config = dict(
    router_score='sigmoid',
    lr_router=0.000472,
    norm='rmsnorm',
    beta1=0.95,
    train_tokens=363900000,
)
Below are experts of layer 5 (counted from 0) of a mixture-of-experts language model. Rows are named router (the router's row for the expert) and show model dimensions 0-111. Each number is 128 + 32 x the weight over its row's rms, rounded and kept within 0 to 255. Numbers have three digits each.
After each expert's rows: a language model's description of what the expert responds to; "comes after" lists some tokens at least twice as common just before its tokens as in all text. This comes from a sample of Wikipedia text that the model never trained on. Tokens count by the router's weight.

# expert 62
router:160106100156106106184132118105139087128112118155105151159191122135095141098140174121130166109108158187126175118083127129137176081139068141158127086071137138150132136117161158153129162083085095156098107177061125098126169104127164096128075149160133129112110178120077061173181109125140134138165184165163126111172130107187172134137094131160
Opening parenthesis, quote or bracket after a name or title, such as (born 1962), (pen.), (loan), and line starts.
comes after: "\n", "==", " ==", "===", "\"", ")"

# expert 0
router:156100100156101144175120108101183073069154131130126146153138148085093086069184123127120167117109175141110102109163083143092111191124094126166149135107102169156206097139137152069116148121129067081145107133172094099136184123147129092122133114100156151152121097147114070177201109104150123090176190156138129112133114107144125116130163059138
Past participles after was/is (located, known, used, designed) and words like one, each, due; also heading == marks and closing quotes.
comes after: ",", " was", " is", " were", " be", " are"

# expert 22
router:145071115146131105161153125026171074093112109137123121137107163111076133100178068136094173136140152118065119103077135084110145147141137157176123129082093140173126168123169131161113124064093126111063154127103122142145161090151114115149065111129124135180077116155138101204167148141143138097130156150117129101164102152177160091094122085183
First capital letter or piece of a proper name, often after the or a table bar, such as San, São, H(iltingbury), YouGov.
comes after: " the", "-", ":", ",", " \"", " of"

# expert 2
router:188075116154162115190176091085182101084179117115177161159129152041120135088126097104085173093121151155146114101123129132111130175146079102108165115021086179165088189146136151161143135126113140114157144150122162104173180077158179091060092163093101170131160132138123139177114113154133093172141155172127119122195131128168171103155093130188
Pipe or dash opening a table row, mostly election result tables (Party | Candidate), plus sentence-opening words like See, According, Born.
comes after: "\n", " Party", " information", " Candidate", " MF", " Title"

# expert 7
router:167093087132173084181199111101143082101126215168146145130109118096062140103146119140151186151173152142116152151125099055113127184138111160135133099123072169168131138135137123133121124106109039086108169160117118061105191108125092157136105121128154101168114107152109114175175139142105120110182129130130135076203108122179155120166111119122
Sentence-final periods, table cell pipes and the preposition with introducing contents or features, such as a CD with eleven tracks.
comes after: " with", ".", " ", " has", " 0", " had"

# expert 59
router:182029136126125126165210138084127087112151133170125134137140150099059101139081172129114153161108136142080172084127107137146133132109080164151139156113111157192160174156132151127097138136092149109088137128151128115146172168129155136128105163131087138186132117152119052144163058142068109101177175105166149154137094140133147136127134104181
Determiners, ordinals and numbers after in, the or during that pick out which one or when: the same season, each, first, entire, 2010.
comes after: " in", " the", " |", " of", " during", " on"

# expert 44
router:184096107116116098159180089062148116109208134158124128203106144080117136057175183166148189145139200166097164134141064084074102186169111142129164112070109118176139136123140174120139146066127070098097128142146130087176166120196144152103146138161137150117140073105097065166130087143154150101164168110165099093156122105195136106125156135137
First word of a new sentence or clause in prose, such as The, These, However, According, Although, typically followed by a verb.
comes after: ".", "\n", ",", " The", " that", "The"

# expert 27
router:155050140162156113130139085093164087106207189111133162116103106105119158106163100099114116119186109110102181142140122131063158113174073124163120081128130126138118142135142132154156132141129090075090146117110180129194149118190133160154146165116123130168105163115104130182183106142134177114159125140150102118126137172172147092109133144115
Verbs and auxiliaries following he, she, they or who in biographical narrative, e.g. "he remained", "had been left", "he was producing".
comes after: " he", " was", " He", " who", " it", " to"

# expert 18
router:133112101136139101147188129087107086099135194133175190144123107136099135143174148138133187133165134167108138139183081081117160119169103127126182164124083122164166146077100143156125141093076016114136143140119143100109213117146108136170113141172152129178087125073151049165187098129084128052203167109133118091184121117122163144141132100124
Pipe separators inside number-heavy table rows (sports statistics, election results), table divider rows, and sentence-final periods before the next sentence.
comes after: " ", " JPL", " 0", ";", " km", ")"

# expert 57
router:198065096140145083174159116077135098077114165094113143136098110030095145079121080054127137089137143107067134142171138104090071099159135129145144107111071114174156164089132136154162123079093099122124113098126117132141162116203097155145141144135139164141050124130129100156152125171102114112181163145143098098144127153217174123122123112144
Word pieces finishing scientific and proper names in taxonomy lists and tables, e.g. Trimorphod-on, Aeolidi-ella, Animalia, plus "as" after listed.
comes after: " |", ":", " /", " was", " as", " were"

# expert 35
router:170126077114108118133155071089124059091142113091102103202124138151112109101090131143131117129124191119057158135091146098104101132146125154155166156082108144126123137146116155142089108079090115121117103179167128194162178138191183177085067142121130076133097155134122108140213085150128158096147152172065109107151102115147121112085145100102
Prepositions that open place, time or condition phrases, like at, under, during, near, plus line breaks and colons in headings and infobox lists.
comes after: " at", "\n", " part", " located", " known", " Genus"

# expert 50
router:190087107153137116212136074118156108079144118137133129148133099095103102129132133086156168109144142198084150095117117047100097199148140122146146137104133141131160105141147174141142176117075094071145134119154167095110168114122104137116122149102111114167112060105173093186175063139085098132158123109161156082118090119147164122148170081166
Commas, and, but, including and phrases like for example or the second time that link clauses, plus line breaks after headings.
comes after: ",", " in", " In", "In", " same", " such"

# expert 10
router:255109133159121142173121097048145107140145149151146125163118158098113124110192101106141191105097156155129111145114090126088079139148103149191153103113096120169139171133132142132093140114112112079098153120179200126108222129149196090156097133162120158118069078123157082143188081157162148154182171157167129142152098111151186130106088130142
Year numbers and day numbers in dates, such as June 1846 or November 18, plus numbers in tables and figures.
comes after: " in", ",", " September", " October", "In", " In"

# expert 46
router:145084120167138147180189082044106127115131125147174126176143129133098110064142162159130120135097183135111158142123101100090131134185103164126135119057045191206148133129140117119155114114117046137103123134091111151159220140137133080149124171109140116159125118129114053127156125171087098121142100142117119076108092081163152127106137099136
Tokens starting a Wikipedia article's first line or infobox fields, such as a title's first word, born, (, species, and coordinates.
comes after: "\n", "=", "°", "N", " (", "The"

# expert 47
router:174066094127156091152165129083118104060172157168102145132125127149092154149162104121092109137138134148134170070141096112122150152139064144143154149137092169154133167087145165142131125156086094120093119171099151130146192119175072138162145154135175072139093133179100105130181167156041097107199187121153146101159169120156179110135145106181
Nationality adjectives, party names and job nouns in biography openings: is an Azerbaijani singer, Welsh, American, politician, footballer, deputy.
comes after: " the", " a", " as", " an", "),", " is"

# expert 60
router:188084075159124166194192137132131118084177159159125129176158115114067073078151096129131132131142174136117128109116103091140118135157127123173153127121116128131156125126094134137103158135081086105122153111124149088115182120160155133149080162140111122188129105123129095160128069137131212040180155098159131081162110109194155136122165099164
Final pipe and line break closing a table row in filmographies, sports results and election tables, before the next row begins.
comes after: ".", " ", ")", " |", "%", "\""

# expert 11
router:172076097100110118175158136081113079116132191173140119189119151119090132076125100096124162168121168189081129099143090094125087153154152118142135139076113140166143166094126142180158115062111085078043153130100061128151176106163140134166138144143109109120102145149132067202162070176119128099139156133150114130183160101166162145093123157127
Opening pieces of common nouns from science, food or arts topics, often after of/and/for: sequ(encing), ep(igenetic), bal(let), food, alcohol.
comes after: " of", " and", " for", " with", " other", " two"

# expert 16
router:173053136125151097211138098095141098050132164156155148097126130129087142116128120114169174127127167112105201126130110120145142150171126130123169100047070172232195165098110130155136157136077093092139179177135133134162171126148155135190118144171143148147119103111129069183134116135148137115129136154125117065139140150190129121143139097212
Plural or category nouns right after the, both or between, often followed by of, such as sets of, parts of, editions.
comes after: " the", " of", " between", " The", " his", " other"

# expert 45
router:173103149138153151169161127070184106115113197119123153160168143096111127089159098101134131147131145147086149136169132109078129162107089124175168123064106160151157133141100095129059172132109106068067167113164135128168169106112135155170119178126133215183136075146123071112158080103120134110226149115161103126167088127145158102157094075157
Abbreviations, unit symbols and initials after a period or number, e.g. the e in "i.e.", km, m, Jr, "C." in names.
comes after: ".", " (", "/", ";", ":", "2"

# expert 36
router:181100095163156065138165107102105062081166095159072155162106134124101109121166139114098137150098121135075162100142108091092156192134082142156130118104104149173115136074143145146101111152079101115122130131122171118128212075160104136154078150084158150129087143122116091172152119159089112087180139158195093051166102146124151120128096088164
Years in season ranges and lists (2004–2005, 2009) and second words of place names like United States, New South Wales.
comes after: " the", "–", "|", "-", " (", " In"

# expert 42
router:141096112137073135159131092057162080100168131129130149158126141059076125032145148100093142151116126114121107202171085114138121112140095102152127132085130115190127148175133164138112093095117044106117101129160112104134177127149118141193108148141100155110108111128107037148118089159118141149167130112117152155208126103123172139111129060150
Digits in table statistics and decimal coordinates like 80.75000°E, plus endings of Latin binomial names such as -ensis, -um.
comes after: " |", ";", ".", "°", "′", "N"

# expert 19
router:163061085096115103191137114089112127076143176171144161119164133145116171082132119157087128106119161138131190140098108103119134143180090149119140121171089186186173129126076135097140168157099081099077124129113153140159177133200147116111099147129178083215109093160109078187152106132138091156160165165122125102113114131178158133148114118160
Common nouns and noun endings right after a, an or the, often followed by of, such as member, idea, example, compilation.
comes after: " a", " the", " an", " The", " first", "The"

# expert 17
router:180095094147153175114143080078147065086169142151133162149102131128074106104140144089116165144137163118107147162157125098158143113142106162142145135098117165186119157138101121182096137112062030148098177132127102151175195110129101150099126146155115144146062099146118065135135102135080127088132145110132165130173096108185185160110133102129
Punctuation and symbols inside numbers and table cells, such as time colons, decimal points, currency signs, minus signs and dashes in scores.
comes after: " |", " 1", " 2", " 3", " 4", " 0"

# expert 12
router:162071135126132121187175121090148053065084153186127155133166155135105157150144079118107110135129180144079178105143099075122135152207088124144146151114107169162126166057088177156115160106063095090062148168133113144143164080124119102123102130135103133150122107140117059158161126144112118136153151125110072108155114104173160122124144151156
Opening fragments of a lowercase word split into pieces after the, a or 's, such as ch, tro, br, cle.
comes after: " the", " The", " a", "'s", "The", " an"

# expert 41
router:154087102146103101134130154045134100095133160183152164130069139133045122140184109098093152100139162105095130141124114132117157138138095094152136125093101137173157136143142144145107134097065083114099125119119128088180141106175127115126104138115154146147116163168096023160184119123079158081144139137115148081162098120219157089136117130168
Articles before named works, titles or proper names, as in a remake of the film, "The Year Book", plus line breaks after See also headings.
comes after: " of", " \"", " =", " by", " as", " is"

# expert 31
router:117104105148105071170147101053152092094158140128151094148094143130058119087166131109115184117108192151085173131136091075109176151208100163157129107091082144194147134095164162128146132094103081117138148131113108136105233119139112139130088153139174092142091117126116069144171132144138100062174178111114181066132098102196106108118144128137
First names and initial capital pieces of personal names in biographies, plus line breaks after section headings, such as Nik, Mrs, Sir.
comes after: "\n", "==", " ==", " by", "===", "="

# expert 6
router:139059102176150124174155166126115094114114146146115169174162155137075100089088136163073129124102187139113142089127109102104125087132109182163171098072090162163121157145159164135122187139084126144079122161079123103146175121157165138105059148139152146118122119109105099166103090173140164128214189131130134092155138155165095096117163107163
Line breaks after list entries, infobox fields and table rows, where a new "- " item or "|" row follows; also opening quotes and brackets.
comes after: ".", ")", " |", " =", ").", "\""

# expert 8
router:191085110093150139193132107091172124079145150108148100146121138101108174046173127126144117105158172147110143128155059083140170135185129164137177159096042128209156147108138132100134144136096028118060161163075124102121190108187136134175099180152109130140127137128124065174180099129122135125132120100156108147161123115175141119129075137179
Nouns naming people or groups, such as students, soldiers, singer, diplomat, and object pronouns him, them, her, often after nationality adjectives.
comes after: " the", " by", " his", " The", " with", " for"

# expert 33
router:196112151108170148169174128064094079014174141159135151137133168115055108088142150123083152146114130136101120149113119143126109125124071120212129115055034134176160122110161170095156127140066107135138118155147173080140165131153133118172086177131143115147098113107101077146137083102096156111186145105186130103151129108184184117119116113139
Numerals, mostly day numbers and year pieces, in tables, lists and date ranges, e.g. "24 November 1940", "18|19–1835".
comes after: " |", "|", " (", "-", "–", "born"

# expert 23
router:228079093144113136173166086119155097104138172106129138123112089072109088109110141116118132132106156147100134122161138116130153155173151162115108125130076107170160122130141143126147175107053109069061150093103138149108213104131187109090107145158104147141072109165148085171171115139116156098158117119147128156157122102156156113116112104155
Abstract or place nouns and years ending a prepositional phrase, usually before a comma or period: in combination, in conflict, Europe, century, 1910.
comes after: " in", " the", " on", " of", " to", " In"

# expert 24
router:133068098111165139156143093121156122107172139139167127147162097126086151129179081098120128085130183111111149142162139091058129102136080143187135139105162114172161129102109167140142151138091107077115132106128159128149162121153108158112107094080158136193148143160092075163188147155125165130136105139093112106151113180158141085119114137150
Finite verbs and auxiliaries right after a sentence subject, such as was, is, are, has, became, seems, lies.
comes after: " was", " is", " it", " which", " It", " are"

# expert 3
router:156084122120107121131158122012086091099180183154162163166120113135108109119146103137087129111149118146154149137102090111121141146154067146179165086120075169181133128126131109161116170134102080128064160145145147133100180078162116114116101160144157069175129115185086108141174157125113095144164173159120139143166108133163161155116116126137
Articles a, an, another and this beginning a noun phrase after a verb or comma, e.g. "composed a", "a new".
comes after: " a", " an", " is", " as", " with", " A"

# expert 61
router:150098133147095105166194155113155056096152141094166131136149143123097136123146096074116190153122167158095186138151137119118150136153088125166186093051118159207110125120107152107095174123098040127137162116084103107157203112153158119103120195095100115109117102149164068205139115144096162145165103108152095080100125167201134092147100078154
Month names and row-start pipes in schedule, results and asteroid tables, such as November 3, July 1, 1989.
comes after: "\n", " |", "|", " on", "–", ")"

# expert 1
router:165115117147130158186134125059147113062143136090182146165137112054088116079126082060103166151116128135094109176123073053150140149181155117133163158139102130159171133117102145153174163127049123087128160173128151086138198110157154146167059174136119153121130137133147110183176088141154130111123156131109072126128074112186144094109124138153
Pronouns and nouns after verbs or determiners in narrative and review prose, such as him, them, it, the film.
comes after: " the", " his", " that", "'s", " her", " their"

# expert 21
router:177042080189160109127183126124176076091175134097163155149117103123096110099150121122126137099161185131132162107128088127066117146110107137201123140109102126184112139101120090144135140117108122059112111130121124122182211115188139118102141123117165167129098133151137099160229130215142166110167130177096147130156090172176138072097127105147
Participles, verbs and adjectives right after was/is/were/be, e.g. "was reorganized", "is called", "were introduced", "be able".
comes after: " was", " is", " were", " are", " be", " been"

# expert 34
router:146093121094093106162201089012118106123174172162168126181131164130056160110118112109101146159143163119083145155143097092115130177148088125149191140120124113151105139095127140142161136107104071077079175147148118090161133087169111170131099185144109137153145088151081056151162149188148131135105192129129080104175109122175103129127111155140
Articles and possessive determiners starting an object noun phrase, mostly the after a verb or preposition, as in lacks the, took the, their.
comes after: " with", " of", ".", " to", " that", " and"

# expert 30
router:176090089126111099168161041125109107109182104148109090177091151079117127093131138143116192122124166118102135184121154065114105176146099142166150152059135159153132145121160179159105181092137013083129160128146154068124153114143129123101135137156116134135123096106144091148189114143138104137151174144143083108160096095174133105120125136127
Conjunctions, adverbs and commas that begin a clause or sentence, such as when, because, However, After, although, There.
comes after: ".", ",", " In", "In", " that", " but"

# expert 52
router:200079149089148111166155103132101090077151146147138136135093171087053147090139092098076136169134166153093159159129126127139146165159127099133079117114113122218144153118130168100159148121116114097080193197095103097135166125102130164174046170133061100146127164153109106169139133093145133109179145139126137077145133088135161162129116098144
Nouns and determiners after a possessive in biographies, such as Burke's wife, his partners, son, and the Spouse and Children fields.
comes after: "'s", " his", " its", " their", " her", "=="

# expert 13
router:147094142116164108160107074091080113070184170147124159165112103128094126113146113138098112153117099142140134148158145067109137135230093165186173078136121156141141143135175106138152100066105091119120110146094130122138178093146115127153111100103134136191086141159143104122175079155085162144129175165167131100172154143140146095157122117112
Prepositions like to, with, for, against and verb stems after to or would, such as to inform, to provide.
comes after: " to", " he", " would", " He", " not", " also"

# expert 63
router:176063100138157110137130121118176085075147158158122156113153160136102122052135112111118134123163135155098202103176110112119109157130090137105126086102115188165169131141153139141173110107107114100126115134101131114161191117134098152167100110127151102135124133153149093170164119150095147130180187140149130094138119128150185080140141105194
Job titles and office names after "served as" or "Preceded by" (Speaker, Archbishop, Editor), plus line-starting list dashes and line breaks.
comes after: " as", " was", ")", " became", " a", " is"

# expert 26
router:155067112114085108169143167099115056095203132115129150129137127092076131115139144143116148128128208118070130158099091068122160150158096114121152093122071090176153154108192086130120125123095099110117125099139121115138176135152112189116119156168131121148097118111101099182170048153114067071199120131123121126170148154136123111101092079108
Numbers, dashes and cells inside sports and election tables, such as win–loss records, set scores, vote counts, asteroid survey names.
comes after: " |", " ", ";", "–", " ·", " +"

# expert 20
router:161095122107116122218156134081141138095197105125120122135136191105132146107128119147151164134135172147074172133118131064132100174138088108103133153115104125189164175126116144116129157146123054091114149152075182115180166097150100160094078158135089107207127095107142032207114085143129105136149123117169071117127076154151118082135160133159
Conjunctions, pronouns and degree words in running prose, such as but, although, which, most, less, more, often after the.
comes after: " the", " The", ",", ".", "The", " that"

# expert 9
router:195092164108131142154172054096110094114133175115096132170133213084041113073129134112136161107135128119099122103105139102095152107199111133162161092065110171205163125128126128076178115113057076107135099186141124108140173115188081098151128190133125127114109115133123065135123104130082167074159121112119115102134082139186169111147094099184
Tokens inside parentheses after a name: native-script characters (Chinese, Japanese, Arabic), birth/death years, dates, Latin binomials, e.g. "(born 1958)".
comes after: " (", "born", "–", "18", "(", "age"

# expert 37
router:151050105142144119161116125090178085078177155119097164131135152123090133120074073144117191157144124101051181126135108135106138136132070131130177163062067187151137166167158152131117153137112104103081229120130132100162171106118152141107107137149117161187118160114150076135172136161086110152144167119168158125178075149146126179065118130117
Digits, hyphens, en dashes, minus and plus signs in tables, scores, heights and ages, such as 17-year-old, 0–3, ±.
comes after: " |", "–", ".", " 2", " 1", " 3"

# expert 39
router:190054125132118097177159076096164079057203158099144132107161139063143080079112170152095136161085158086065160121136109074112103163152117138144158156027112142182163196103096100096138184137104111054081110129133144127151209092110090157132103125156195132144105141102130018151122126157146109153140149150137091103158092126131191097110104127162
Field names and column headers in infoboxes, lists and tables, before a colon or pipe, e.g. Founded:, Kingdom:, Apps, Label.
comes after: "-", " |", "|", "==", ":", "Personal"

# expert 51
router:170096090170100117189150099071164135081147119152121163166153127091120080101152127118164139140156191147126095120158103122092105182131082092176150166094136111176167112136113134068101134140049078061128105143156120140137172102141114086099110094142176142086141127173100068174168116208149169082180193129105101158116086122123100123120147102151
Predicate adjectives and participles after copulas or nouns, e.g. "known as", "located", "such as", "necessary", "alive".
comes after: " was", " is", " were", " be", " are", " been"